From a checkpoint of a small mixture-of-experts model trained on Wikipedia.
Experts: 12 experts in each of 12 layers, 288 tanh GELU neurons an expert.
Training: a variant of Muon for the experts, 265M tokens.
Below are experts of layer 2 (counted from 0) of a mixture-of-experts language model. Rows are named router (the router's row for the expert), up (a neuron's input weights, with its number) and show model dimensions 0-223. Each number is 128 + 32 x the weight over its row's rms, rounded and kept within 0 to 255. Numbers have three digits each.
Before each expert's rows: "comes after" lists some tokens at least twice as common just before its tokens as in all text. This comes from a sample of Wikipedia text that the model never trained on. Tokens count by the router's weight.

# expert 5
comes after: " ", "1", "2", "6", "3", "\""
router:100114100097111122113065107085127049143096143120143158120130172074091105102133115085140160106185129117126153058125185149130092182138138165116170157088109105186112147166119087096152133116173114094093143123126103151143132131095138167109080157132131089137124089134172159165053158095166103070127149107144114164174182086128151063127083140133064074116144080153093118105144099170074186124159197099150096080121100118074130124207119098118143154091180089077077122093143127118161111118152164115166177131153162163096114138143126117105120161143172122083130141169098096178123101177120139176114122141094157110133085158136140145151079098168135113065074138139202149156168155135155175127099
up0:163125083088175212084134162174144111139110110154096118123148139125090141082044136145141119138129116118125169130099135137140177139075137084166143115122027143146112077076171114128129115098104136118018127152141159099139160122142119153133113145063159086150147167160139144152065099146108096141112118100159140117102175061098165040139131118132113150103142110140143143124138176111110175122140124119066096163154132100132104124083155158142165177117063132086129149161118084138116157149141137108148156118151097114097140047147171071136181114140109159123172081145165094105130098134185121196107163132119150109097073112113039103142113081091102177141109090112135127164157115133160152199137
up1:064112141113128131099182093172130023125111083175120148112111089147185117128144115108164125138140154120157125152116107115158046112097109143089088152113124143171107172142110139185093111159114139157153096056111111126135107113110091168159123120069122099116099109107111124162139114131130120136087082143128142045098173110091111150146165097129128112158087174131171189157154118071138070137144132135140092180116125141138064196099100163156134104129160107129103109090183176130158095147128181134114164181126107100127139152120152138099172056033106111093093155144160109100085104125216131151071138163159160168157129085090145122117170091143109120124195197157142074171128122150113092118121
up2:093130188172115174110119072108113190199141114169115156118156190142112090158141097131099153076148163164136121141079118114078128100119135149130165168127150150102089100135143131135114122060135102106137095214106114156103155150099140158109140127188110155101109161164127112114059214148163131125195157123110080120088122184128121171140132169124131102138117037209136085154131123164089089131147132133170142172199080116114091072180149122074095101133153151092095112146084101090152081148151130155160131129104133169104085089151116179108142071115110084128167114146102126119163123160126140133090107187160121196099144119147148161074145098128158194106121083133122185128142128185143123149112
up3:117149090105122137097093143106131081102157086142123095123076115107174170066152081141157111108126101129162126170106111148149127154150116210108112161122114063147140180145116148106139132122118121161124105153139117198126110122148141139058139075156139118177140148203197120124131142144088122059092163096159169129200086113087146087207119157103121114159089092134133056155122124060184150126124131106167194090103131145117111122145098109148148128111119121167150128109186091140101184118122049106114101123109150180140203087128139144194125137091120104122162125135150118168124152115176138124105117105148097074132059145139143153129000151139113174096142147148130094150138082152157099158119
up4:094136129145103147099068147112107172114112151124144120151132073128121092057127095215140117148146130157132142125088176105122145174119109107094233130102167119154150130105104153083114143101152140160115127163118119146102101058139148147145103144098156156090140101103093151161157131206157097104184130141219155078158135130123091151139133158108205147134170126077063122187148116105080084122109084051087083114111101091109118138095130089138146134154086108141068130144125152100111116115141094129111169069124079131133145025109125188147107144118090110139158130045138166176120151083148132117147111101145129080158121115134154125185122058077137123122076085096146084141133135144128120176112
up5:120115129073132158167176184110169141157124152134096139106149093212076083187139119115148113119145129126072093032168122154135157127137135105158143099182123119115104102139122103125174048107093098179132120136107078099096121134119121130151174111127128114118036173105154155154123144064179090178145131145092017124068125119148141146111103170104130141107123121134123080086113090146118133176108149091161087160124100156083132162142143125149148155187110143117111115193138138162106147108129144188146119177102091141160120105095071112090070102125117151117205165134126135102130099107129098206105134092174133194165187149134105083176178077126136120153118137146167106172127099107134132119134
up6:177154120046091154110150122125147138126069051102142115168156125178117147085131088124138122070138165107117103122161129164133118116115123097102059128127112182127105096069145174024130153142142151134198170168120139120143193093152115109135160141131110130152105097135149153157136133153127132099137099219134124058082154189157116137112122141138130143121144102139112118127134164191100116184128122046133103136132124127157120106130177123110144144199109139146098169120138127099077120145166083151133141070072159235136124135087168079093149175072120171159147126073110121088174146136112120157131083146175141156128087149135068122166072101146052127118099146142150082146146144163147123122097
up7:116107138185157092187120149142162067145174106160092220117076214073088099142130113093144118070129112083148139207116111122149155140135165135198142096155133113106152138120128136055088107145128188121187162102115123099161148117118156130133066092158130161148087097084143096116108145106129153157134124137144148051108181162126127127123145112077132100134125177089118171079152087185160093088126155127117058074042107150145161107092098106137124123185109118145141138138155168206158104104101144132159140101116133114133093122182138129102134159112123118088134132121111109159142136107142081150135119095070116128106094147152097132171090136108120144205189138133140047128116166126137205107120
up8:142145133114150109129124129101156178102134058074099075163165051147117140158077220108104162126102078199100098075160115145126138191104120110073133100114176121126088178125158146143110139093154184088155166142106103112122125124085133143170115146127073141116101138195135167140136118178106104136056121121213127093120135146205130064083127153096152133158183120140113126136104102171166108113100145118112117105138145116126084114150131146120130202176123098049114155137125133176138116097171115072069189079151099172108181121161115130124109124110146223094105115120142148125129157102117130136141155115167125116128123116120093118162129093069141135179098091149163157126128058174155137093164
up9:154144131209088113079118101029120117145160091133140121104094195067103101138082155132117098109151120178121155135074160144103133110128063139077146127119122085095129130161176099127090130129138100098140165136131117168076152120152083193107162106154169141093109142146099143089050157161119164187117113130166131124085177169087091115161177163115073197120152133158164103103147145170123150148123125089120095040139156122143135136113130097085125136169183128133083132075155127126149095144153126059138159108129093155142081099122101093116120145135111142138120126200167102105140157127123148085075148106128118183156106185171139146189170113145138154169117094197163117100143126114121091094216
up10:114124100159147070130133065119109159123139139125156085147097089116124139173102150151147166157133168107149078098140150126157117111150133120122149085079124115122112100070141137117119105139065113143082117081136134167145075137170147136125125115133167143125127127088108161170164127111104136131079178162166130081143112079124090079132099090201137121146114047160125112161119073115138114111158124133147168139144078200141128106151139162134115147112130169123139097134181133212104159118134128066184141117144184152092065142126162183171119177132087020109111133122061186206155147101098124156065138128193122129067113121169064107123164120148097172133120148087110123099144194194171148090114
up11:112152131095172138129113099052145183115144174142164159117075163107138126154145082158106109163136158121091123121136128163131095126091174121157159129140153108140115190143161158123109099139136151128067085159102177129092192140098164169110213132196139116071127123145164140143127139146197063144143125126115094135109113118075102117128077145184139166111188072137130147120105074166103100164092112148036127181127108119089145086091097136144119075136158161105113146121188160101059160113173127130124094129134134137098124170161142145099116112092124140125135166100040158094129169145126133136116124106114118057163126154092130043103121038126117129098147183177147092130132183126187106077123
up12:131087055130188103102125083126150145117097034120131137131186132127085157160116094063140093180128145183164166122085087130179107105134164109172092195127089076127166141094135097191138125109095141095195122092093041094131150136119077160177134139076133142146117125170110100130135124183053078154137161131154164146173115133145217140142111090138118137157130122110137145046125161127127120131167154122179191076128113100122109097161103132130145131108112106098144192124135154104069119162098110137088114100159158112116122092087188117123074111122145136088140075109158135133223156119172121131122166120169162135150108118129153110170090109141119097149109117115099067136082152120145131133088
up13:174108134189200123142098093164082118140147168136135164117150164079147131136138116165131125126125172126127123052144200159160124084125165099196150158056122105057081177169095112106154173118085161110170139117126206132137114132114111139087143112125115094130106150143101148091164236094159096126115158104183171104189158118126164098134116068129096158155077104059076126111100106108168129125151161141120112091079124113095105104059119150135166137155098122122124172136202127069126128125140071133157135084120161109096203057081107128112077129170163131116107137138185121126113107111132165119149146152101146081125111108124127140128138111115102129089143160177078128120146201142123127086145

# expert 9
comes after: " |\n", "\n", ")\n", ".\n", "0", ")"
router:155148169130134115183131114092095170137156112135161135154091136085069062154170082091181085141205095114122147113120133111105150157174138115133143143139052125100146065158130140090116114150169150118120113077085151189092099125163102147129084170042207150112085113117119151129133125112118127150132116080107143074135115093112131078160106125109098231114157114104118102141130146141196156123093080174172096120121161117091135080161054115126118087140121094136172109140142080118139113109149109136117089130087192105130182156164136112146097137158079092173142142129111141147117103109102164172184141161086158071120077098095131103119142109162118073193126126152151165122170160056109173091155
up0:098159101132116162122111165120124097146060149148108095179148094120146159112115103101141127120149116135121137117122122113126119124146149161123152107150142169101088066189134152112170029085123087134121104138169145140117099109121138061099129139122145137183120103183163082116103177091134146129075099100111108155131206116123122106117097055134124099157130127215101137148080155158118127012102101116127117134074116120100131150141185098116118118097160139115069165140185108121136103111134113104102097099100135126087147114080166116198138125176161163166118096166097119125118113147239129248149152100173038141151060073122133134141109115134146115137137107124145119132145132194142106116144
up1:059193143108189173130082058159103145112191092060125122137046119120125113082107175124114159127105174154120120096166105155104155139120111127164137130112144128118134089161140125124154146136115168187098103089129141102092112094136141167096129097134131094128119121150076118158104160159132142110154101163155129150143087116082136126201115140138095153125116145106146109195124130175105206079138063174110137182124126112057108049133101137176123121125141149065151119157146107158139126077144148106131053159120028140143143137181126159074133088154114122099114108105110116072114089117116121111078113179147136158140101138024146139131141076152102132116116179108188103122115139089087133075171
up2:088111105133143166206115108116134171078130106176171107090146142097118122144157065106126137142175145144119131141060109149157179087138235124139128143093113144169145116086113149129138073117138138140100121158160117149110113150123134113108104131136090147144091110149094148156104197109130137091110137162107158142104108141118147112155206091144117000107118116070184099150115091091167127148100137066128149179114106148068136128112158126124078169117054128121134156096165135176086166107107047161129139156113129120152074119186119121137101084150107124120161105131115141076113138105141088198136091089062186111149088113111155087202168140104100131129146108123139115085111141191164112089121
up3:179118067201080124105111126174093137118111137093134086143149168119092115121113126109090110056115113192114144132147125162129108151128134086158088147118146162170133138101162191105122154119136107101134133131151153131110117099115137124149115191188153161102166142094065149141118165133130118134137193101081102088087140092122119100169125171096130108197134126138112161130125115171054120137255102048156123120076122106140140148164135073175174154106150139146115109114148088065128109129128127092115190093143085121144105077104087110135126179162082152126094139123154165095154117144105218119139136094103070104110163092129142152131145111164124101154075117112141178160109061139159129109171
up4:173126118124097120108132168145072118106125188111145120171113159103145108128129101165146107070071152099126133109168103093087100117081150128108137153117114165035124109107150109156117129099181153150135097125088054114065112143083158131095117124096128149104150116136076190136152127157149000144141107091154065107142105095171139111141125135174147091162124100111115101105154169170129086122211130141132072133098103193115197135147125106064083141133127189146164124192122127108183070143112067176173131142182115124142159129133111166147143071159100129144135149144085159142134095153099147118158098106145108099113188147141156078125097090122102084101152142098121104111092042133114098142115
up5:125157135141144051124101125176098159087127132123148059124132096114088149160101116163111135137137160168176116047152163115122125090123135161151168071117130097134099178158136204140135145132162092119134139165138094116180147080132076169119165170193175116150107115114133152149137100112099075160103125128148108097103171162129125094149125093126132166100143139144138083123145085149092118118151091112173085113098133108094129177025073141104154189151118135133152117129083153167162170152120060163139105168093075141112148108145132193152134102097165112130148107070177125106104206124127141071173152102127158123135116182118141133124022062094187178172136117140123087129128102162117084150179
up6:090156121121075174129200124169100098094179122160153037122183111101079075134182136138178099106071112092125143162112163216167101112129129140138095083126141142086155176110159103108146085086136105115072171133098123158094156125167111174178124119134121176121130108145108105113160122201081159100072146123138124116129100090174062089112152203141152126085151163083131146152140148116064162134106074116115107127087094172142159107105083113159070119118133116156156132093128141136157105166197139124103119182124134160136135119170166163106155168148095116128199095120216093105160126124152105102087133159098095097105146073091138088094086147122116103146130107124135118126153112135079118071096
up7:166157118139168142087146125152188145118130153159134168131247092090116118091098082122167166124025133073149135083134153170145125116127124185134128080156163127188162187157079130139078132136098112146137162092149143119094142100086119163144111068140040122147149097106084134118125128105144136177144150176119157163075134107123102129092139165078149143174138165122175098125155113128125165128123044124176122068178130111165130164093138100185150125113132103117165076184155101184121117135161190097144116125136090128129143087153125064170139121116113098104122104116093180088091107140100139174109155160117140121143122156135150129089134137112114108130153112019092135148142125043114109147136
up8:137181114092144169142119199128148157138121098098168147094144099099144083159126181143093130118090109158116102117111124127158081101185126151109123131166078095127155120083126125127139173154146101147130082116137076120103156162124120142046113056141117155129163177136171120166148099131100149154137113182146124141176145100139046123118102140161159125165130130143109125193147158144134129112146161126165130157119120101122154133150114192153134106155062094149107049097070177115153174136134138109116121105177154182115118161184145193133099063082140078141089140085095167220093130112135144112160122107092087125196111089100150070168157143174178078138092099114123175090098092082118101139216
up9:130126127159134129123192108109099194058178160182147125058163142112087094107162153131094120085157210135127187036122104100132111175117147130175141176161127108160109139153114127103165114146136131093106140141060044089127179167113106158124089131120168138108111139177146134158107158112197134166119136172067120148102088124122113110124138157110127131155126088106166090117096113144082121091130146119159164145125139113139145134121121139108106117135122122111129101148107127187033113102193158117127107139122105174192114138097130098164155120186058075131101125109136149131130148075110136107131133122093101141108188125123134164135153099107166117134209134000130126171125122114126038095125
up10:174193181107098092123101206117150150121171113132133143168076116130117124088060110138128107061169102110111098146130118096128150149134184151198142126080143080096161153113161139119117113156067124108155148124181130136113101131189126150133162144178132139127161124132092150106123109105133172188164173133074107109137092114152129151100089089149197115094133100095106147130138188147136120106139103070106100071173133110124201156082160140119151173125031128121070139183118131050193138114146169084106129107139131168099110103111119146148146105095101115195106132145068122151111153153145147197117061109147078113143199098150174118168119050138149142110134131090108141075139151151140113149148
up11:155132104093156101117094079112149123139136130116142109081101136147131099118141126150155113092144119158169146140142096080102091089093126179128071115100168104105133060100198120109173093128089137146100101148116111160051101128142128167143136099106132113081094172123150098091130162201179140061130104103124135110145087122085109177155127130113192128159160123125120206183116177134158089177113184137111065108100096157189086117100113098109147143161172123120167126072168078130142113146133141153065129139167077176047147122094167123133145148137154130134087091156212149169102141135225115127152161145042106139138158129153105138186094136105123100201140117130130081131101072115126125131156
up12:071110117085144060140113133106122085158124144097156128132138092159127068134127131118168119160121105126093138178108118166170111155106082148207076138092121139098098114098071143156114108120111235139123168110143192144152133145181087142134183189131130155127098162144108049129097091144120191074122127111153132139114133129176139130206106138075103118132131117130084134112145150109133119077129095000158144150104154156123107118161105119118145140172189122111143139101096138146089094173117084160130128142087122155108150139128086121143106137149135115125203057105189098196122125130188099127095144113119133148041162109143132159178154111137135111082115127147126089163124104152084146138117
up13:113146105130125124203117090163173165139136139100126156153160042145127133110128096106165174115097170103131148137140117132095128139152155105125122119106106150122117139065140110104135169095093123122107096151137193099126127119178117120153222116136179078127103135113109127144121167160132108082147160088139155169084196037113145144107086141115139179110073058122140113164112107102112145195090132145136132102103077162149075185176060096142106116129146156124115184149175195063101161107179147151125146112101103164048148098160125081115143138098124137145098106068128197118156142130112205135147108069187106096168127120141137101107180153117148087126084183099159148099172170134126102152137

# expert 7
comes after: " the", " a", " and", " of", " to", " The"
router:144085148114102132155114147136087170131208073120063150128150111162097149140139094175190109099114137167169115182137132107102146115124085103088128117060166098163127170092130141130123151165139113141123095180202128091126177115111143098110159080171091133139173130086102125111153104159148132138095147107153109130076137199145152112151128180084159090126131089130140098139122108111130151150071148099138113141191097132125144136057151147148091136132057083198135138129113182158152112105115106120114081083131143112086096111105174143122190189064130131102109096150108155111135074105196147193127113132106077195146081194182129140081101165089144155171140087117095052157162142158132117120089
up0:105168197184133128171143134105091119160098129132134130088211130100096143180095167117186142138108126127073166109133176100142100095148093077122110162129167155166156121172147180125123148206130117126112135117188082134060189155143122145093142103167153141116138115160160162128116108126124090135127134133132106109061083136104139137119135092164125135113160072129155080148084090069126117092120116136107116095124074121153214096093148125093131148132159103149148102152095158132113122111104152099113092207120110173159134120165140145038137092113113137167077127229131187125081137159167130114123108123107137180122154174124115149203187100157069106102107109083109089194128167114141068114125
up1:097127158085092141180141106124132160106128115114169121134154141095146124132133151143170136059114109196134089149168133107123124123134118163133059105141159184113126137123115166143100152135136181100115152142181140144075172035094144132133110149188159139148176139130138079096085113097163081062122121112166132170097077138096094123177202120190161106128165146134110107111155140122188100133156137081119123120157098059138153145107106094144163104116155136128149145084095164089146102080122122126093174147083088113073092111109114155144079139106178124067149098183115110080098161139181101101161152065134141120124102136189107157092121039086141145081127187165070046121142163085130153111151
up2:163156129196131109129118122127126112054163147108175137068141169088127158107160176167146132085086151167165095152145145124173112124153126176188097081137159150139145105163135125149131135125103158142103128161132185160144096043199108106156101131196123184137143169109092145127120139081128164128039124129134085149136094153111102097095154125119090170048136079121132104119130096153127160142136151133135119118094196121235095129100080135124109136141106116151137154116093096091092165121142076132109136192121145114150116172141141151182126159077118135149099112119192156152173171130211129093075100151094128121150085172124069121104087135133197132164106117119108167192071098104148102131113
up3:114136132132072108121148132180118167137130121158067085132115152141144169165153108079134070144092132097105101067153133124111101102123069219158088106128108124116123160088106121106099159154123121128095141133151100135109166160129108073121129142189101148124067151154132123155109108133063109110161124115132132131159160119146195093087114106111083133152122164116124112134147129133133086087151166122057186084094177141145101163100108152140168081137150198108112110098128112131150136111086147120196173116132007108197144073090171114114089149129180142178168114113133102053079121068131199146093128159129145150099130110178171148141147149169118129107131106204126116095088147146170096057101
up4:104151158109036126159066112091112136108140098147110079131103095168129167098171124134108175131043127092105143201111110150120103139126091161162075112114172106234116088164089098080176176152109119134091155161125103113112175139132098079149122073142170126112138177129179086127052092125135102142112135159115185174084123135113102207088142075085123074132111127195154174098111079125178140115122131132127086198112178131117119154111111109141115124145129121130159115143164100138149145126115107143143146123141180161118124130153145092097068087145200108120145129119127135152119125136190166146089168154189152132144091137108106140157105133131135079165108120166125096081128112093127137231147
up5:149131108213161137141077071120124083080138128170154133107117197132170154131142122099170109117066150075159135137169130153120130085117112150106131133123153070104155126095099147125101133108146154118118142172087103131156169042178159071140103116148190163088145149107056140118112122086180106105102067118117075150128088111073087131081147129113148135104104131176118139170142155169122107159061118103157140084125150175118089105141082136173134135140110103059158166179106162155104124163163074089140123100152142137062105152161139113146145069099130110090087073109101112186183110185138180129123124125107174155125125105113081115189132166121092109184119138201140079141116092139124194142118
up6:161091112143031076117090154108127105109196180136130148136111128074085144137152100101165128054063167143182158137169129158131178140116118137108136084171142114083134120092163147145090183198162179144154159154159112151104100128130146105177171114168134072161138111082119071115135158158105113122099125104174106083115188165141107123173124201066114089139126163118179194128163130126075114100174106129161142155166096172124145093116147125158159115109114126087102139101154213138088110184107117138065157086157143089156076130157077118129166187148096107116136134129127120160110160156142136143155198126173120146135126123119116153114147073107147111082203123149133152072109115177114125140124
up7:106104102133093139136149112165139149130152117096098174101139140124168158167072175116143156099106124092121099163182067085134147097178121076137156143163154145109154136164060106152155163115145113208175105128108157143142158133113147101113096123131101105156168062127109079136131143098150146153081094117051121119123167131217098163132148087160118132164104128092146140160108148111155111171131135144121155062156224130090098083131152159105134159140119188064136119099137137110093180166117133135201205127157137092099136152137130115150129114126157107101107174128111120102125164095084171104072143093112046075174129083091091113120107148156132133171107124124087112095131108099065214099195
up8:092139103121044171091121071124095125101116104148103147133105147132088153168135126156130094093144122141149145152058099112074177106111113090143125114108131109118124160166080116189083102151133110140137162139114086200161091116135110196162101115143127167134107160143111046122140084087092150143055141139135133124116123138149160160112123138098182139086156106101091132139198113133147137170103210162178153164135103128109152160184110139045171161176136149116061113171145158133158085198155118153088145130096142176082103075181180086110025076140128109120094157128131138127114132117081155159088168119117119174108117121100097143113111119179084143174175097132172119118128085094114145108128
up9:106065086124125164169098118106152134132094160132201133153099091114134200169096133115137136118102118173125087118108143105107131114167125123068111111153105140156115119141144153124062182127151166089164130142139124102092150090103080152159154142168143182061052103112135119152098173151181147162162157139108104160121149137137090124129108101066160149178145115112123117107109126099115122105141101062107140167173104085122175109126189094089101120153157175094154166117147161142091126116069147147192114126110148149103113170177159121196112161121204106148181038207140192121129083174119109125137119147062096116160140124142108123152187026161129091145130154144102142086135094141091170145116
up10:139140168162110151112177110107129088121186158193160103147152135102147100127168185129107108136169165132108103162143138122106063086108135151112136163173134088142158156102127102125083138121129151050114152088102134111132100152109130156125168114169135073081153098131127077168122107092074156047185125129109111171069134107199146077146113163080077113132118137081148148161122171105161124102147113121112169109127103095143167139074089107071137095147152126131130153066111107079181115121150069127088131162137110167076117090154139188054192044042169102130164118158107134169164106148179123210146137131188116108149080100142140162127148133174107160129149112093116119144146116084116124117130
up11:142104066144093162160112120100139153070181070145125138093166192137182172159113078120147118151112143107128139133094157109134067141114100167114125106122154114170136131130109159195069135090125144093117106134168093125128146055165180119127116075170125080141156140127162099142112135156136067121074129115142115094124143159164136080061129058108126127142097111172187196170139144144127133127123117108129134092118132183136108160090097187155098147100120161100155058132143128154140109160131050166138174121110137191139159064155135069150088098182137140167110158138136091079126157153083121165127100097130087193151122086124114050175082132144140125115181147143175102128133123061137062092170
up12:114137116165198141135087075129151132093094132140132124137119084170138120163126156138110144077102126112149124173190153142142151145091199113085135134232143097129158138146095143107090091151152117116158147161119136139076133150099143145152139157126155127163088141108193136114098156106095155087131151060095176147127138107110116099149102095086143075109123115090170104090085131178149104039065182081062143152165150120086133065156089136124124162198117172136135154117138173168117162097090104129130171184115173130105114150157132132120072132138134152143167121176093120169103148104124072092149125146131124097098113088128115113149111086117167010113139188216144141194109128133131151117103
up13:127111122176165091092134165183161111129164102125101125173164106098069118137110147169130067093146125116185088124166095115127149126106149084122154128156134149113150141124153176135129151185178136104102178154155149197131161103143129154211052121198129123142117100140169186106090112051168157122148152092134157177093115102127148167146116186074168163109082089071141098143097151191159121171087129115128105125143114139134069139123101089157123146141114227177164178154140148113109117079137143139083148105162201124121169114149112131092145080080095105170175150113093130111129138110180115145077129113177118119063145096108139102101090149161134164176062128163149093086101153111136143101132

# expert 4
comes after: "-", ":", "|", " (", "\n\n", " /"
router:186159135177114134074114151162093163159135173103087100153128113143161091047149168157154130181100132126150136122181109124093139117071150113109169093121076117165122101093110088137115180148147155096123131137105140092152139167101130147134178105127076104097109174103081148047194117126114042161091102101086149131147041159136131158106123120142122172092129149168137102168136167116145133176109131097146081113173134097121172160068079082110177164141117132153169086105168116105073150191106119170137133125174130165103134118084089151145136126117118087195152117119154119169118140148111141155137107084136056155079220137159137081129142115096084093109151210109106124127120085125106122128177
up0:109119174101135132114129103165143136170118128152113139120132081164084147154123095139117098137143151115130049118109128141117065196118078091156110116154138062169112145187123215172176100164154109145140113128134101080165062156159145112107187127110219145161178132146124097158128133107188133112111115059120171142088108118144157160156064092176127100157164166124144113184147165115088145103131205198122141187124138129173126105155058095119122066121070157108134156125106105157095223165152139135139169081131114122148131059141118130132150118101148187122140095096110114094159154071137172092040122156110135141139042148135139158136105132145153136117139125109150127141122137094147139133110
up1:142100140071125041113137116099150090075130122145121082086112150100112172130088059139153128146119134219158143117095123077124151154085120129162138136141152155142097128111122117058096170129079052119183143149055090125145154155150122080153160097112157121150128147142109177182032152080179154163107135150078128128114094087157104129162122103132120158131139107110112096124119148182122133086084126039148163104110099112199159089209175152150120063134130129127088142161121115144113187115196120122090105103056112143130141125110109133142104129128097096090129175108121175115117150096152122153118135154191133111122094151144127113085121228150120081137109075159123096123154164114158124112132
up2:188095117141135090055173130126187143140105141090105153113113125043111102139137094143134119102124175126100115114135187143175137101184175172128140159171097203135140090097137135147141094158083176137156154166147119083119066113068146142122197173119126137121131125135092154112144128150161117187131129141103112132079159093109094125209139123156111112134099144136164062091134054123162190186104133082150159125148170193092154153129120197079155103110087155144125086088162110146115116119148089147125118160115084153140157142128124132114145214109117141140175146092155160126124064153141138183071132150171174123147054178110130129170119154121131148123097103188113116089107112156189119115079
up3:123109104118136158153105131138123166156167107090070110133130156084095182032117068103150133118134133141141114147104105176138101087153144087199110130093112158114147095108102152162106140120080134153120104135206124119127074091153177172147182099158128096101136152112200132137105153142137147143176146144179134136099132106211130163136068106114122103156105173127147112122153120145137106070145155180130159100133123145182129188147133176149096028117058114097137194137111148111067126147136090198162133117084168162131173095146130146138135127115188149138121095132124121097126178120120210191095126166113136101129168144135039123191153105157154130099096154144106150129091106085172144153085
up4:149112118108116065093113116148175033129121127126135060123097162104144065162157082120129100143081177140085191115134117170116162096102086105101136128130101153094124104180055127153155126143161050130148129108104195085143139089143149102132128165148075130148110060187104124097229113117118122119162176136085089132156100122137164120117175121139121158133140068141141116125148101155134139136128115133176223155146154160153127115109097152109133170143132079133127120107107096138139163134166099130092126051160118156145183096100121130120141127110119079084203129176134151067131081103100095133119135104159133124154101113129055187111163102095093176135107063110147104171128092175142173141178
up5:121132177153124116130211157077134117124105103117110142143096123141078153167130075128136123130158142160126145168124074140037151151114118100132132136153148078151192089086132148152159110088151146109139119094093105043108201158237160134044118134137099132086117174117146155129092090119118128147090136127132105148138124111196116174143114099112149107147069170127124111160177135148123122142144087125075092138166108130172099055077161145095144155124133138201136107093149153122183154215095126197171138091160106118123151077133151108134173139132119083133114115163125143112163139092144089122135138112100116111110109108126136140175116102133089109173136136067153018136122152151062165160116
up6:183145101148117117172134081169073137158121094121113204128092137178130124104171114195153133081156168086136127141121138159107151112119201074139121106173152173074157122123071151133175114149117103110085140216191144077099142142142085187159110033153115111125112185131126136148074125155193104119117085112149147111158137096137125139104095136156129064132127099131168096130103118110120134083146077125153091079108118145121138117099144113127090167141101120116168159142118115116125145144119075106130174155117113140177162111100082090117166058122148154158171126181048106129148093138118123108061123177192124134127064167139169161080135162142162163129133138116082117064130082160156119186091
up7:121122114149140114130092136184167087138097084191108112059134129161132149134119095181129139094138209166126088160037116060128123137132162126164167110136106164160149157099159123130131152138072099093098107133172152130091110129155125121096120107160109112141115169151200105079107105127115143128117086172083089140028194177083093170147163160096163174111140087150104094102125121072177180112096143119125147148122102115125127118162101121160148034178128148120131147122167170107121137084085143135119116143097142157156160139086174083075110065075175119088155108146078110127125112118113136146164098136121125078120075072115121088192111129108101165121199130179167152185123104122134118147144
up8:076176066138131159138113141063131145130150108110139102154120168137085180103135131139109162119152130077123137118143109172137124159130189178127087142184101084076124101116156173096137156217116109084065137136161153089109175066110151098064103102154154227155204121150144140086102109076077153091083146126092114158077116111135114161152107127159136077111147152096142219127143122171102138165045112127127134185163093153136121103190183113109097126156096137135179138143142107136083073134116118108159130098114109190095187096120165151156124165111194138139146113156150128134160142133160058091122106129109124126113118084136139133127108112139148100103104112141107124167107150060152123057133
up9:065034177069095165150112127128104134129203166129164168112132146079086127144153101150107165145135157158127124084138133088144151129116067154161155107132144140087121169097095194139084105134189094105090123064155113162108160092147147127116133137163116096059172131167137122098178111151107127170111172211082119115138097141091135163131153122145123161147124106172148090094086109141092132135098111140136195149149077183189144127116156153092085063094168088124199126176174141120099137096144143186176142125147150101102109097131136115090099199124094077079129131137111116192182158179135097101127153134148107106131117183072108169141071072121108084137124119109117093116102121153140136156114
up10:103138135186138114137113083163120101114124118158156207081079190124108113075131135149151102089115115142168170068142132138098131146128164113124188180089142135143129135182164147176148129143135166110132101089129106130064101049068125097149145074185134160116108128111107104175134151150122050166170134064118120092102133116166179147115041165096109142154140117111175118114098147107177109115108125081120098109170132124110163127114107057150117145068163194165147147091119166093116206161124094130130213111125123129103105095056091106136148106072103088089186060139126100122140106101151147163118128124130083135149119134162126095071131116138099110166137157078121116089105108132198130092114
up11:146158119173157121129125092136088135113163134129105141088109092091112111161111138097080158097151123143134057134153107115074174072066120130120112087158138127136143139159200135105054115098143138101155134129083133149133159111103129100162106073114141155091107147152104156128152149145121192169211106147174125146129120131133128132118139108217131125092123201172122076121164131103127113112170130097102104141172097164109201100135121088105084127129163168040207087097095141062114234176168112109121122183120124106092099118137157087126103138146141184135166129146110173119160127128098141142144097084174122099126171134154116138089140172130069134158122169108190170143100152065149125058141
up12:136160126057167102107120160139127084069103145174145130119085124149081139070140061107126164122138150160189115090108128087094080123124110110119081095136127078083181145110110121128129167210118109094098070149068089131110105141135169121132130121112115084153141201150126158111147118123140165130159127103138134153075190081170176118092149072179155101132117132171079108125166127093114147092150139084144170148119154095114124089096109110175119119171147197140138140130158076117070112126135125126160079119099091094113114148104101103193139183174109132156089085144143099140121040150097073113094146113141187171095158146163163131204158135198139130168168137094125165160131150088144105181089
up13:137148114102163121080132125111159056158122171111135095098152125136156079070196147108136176093143081107148128097150096175122142184107135142099072137172140124138197142091101141093126125093079179133165135156108109091175123066113190069127137110131143129139154149111081129167165179160144103063121179110101121198090150154104192143101102140125075151127159131178125121160123152162074147150108138135116151175148171173149128126178168122133101150147166195095045143124142106136100123147101115157126126094091088150116176145151093140104082063135157124162143106082106141067131067164109120122083106144090147110088149147091133099098157100165158176149148070152083192122132144116185083078143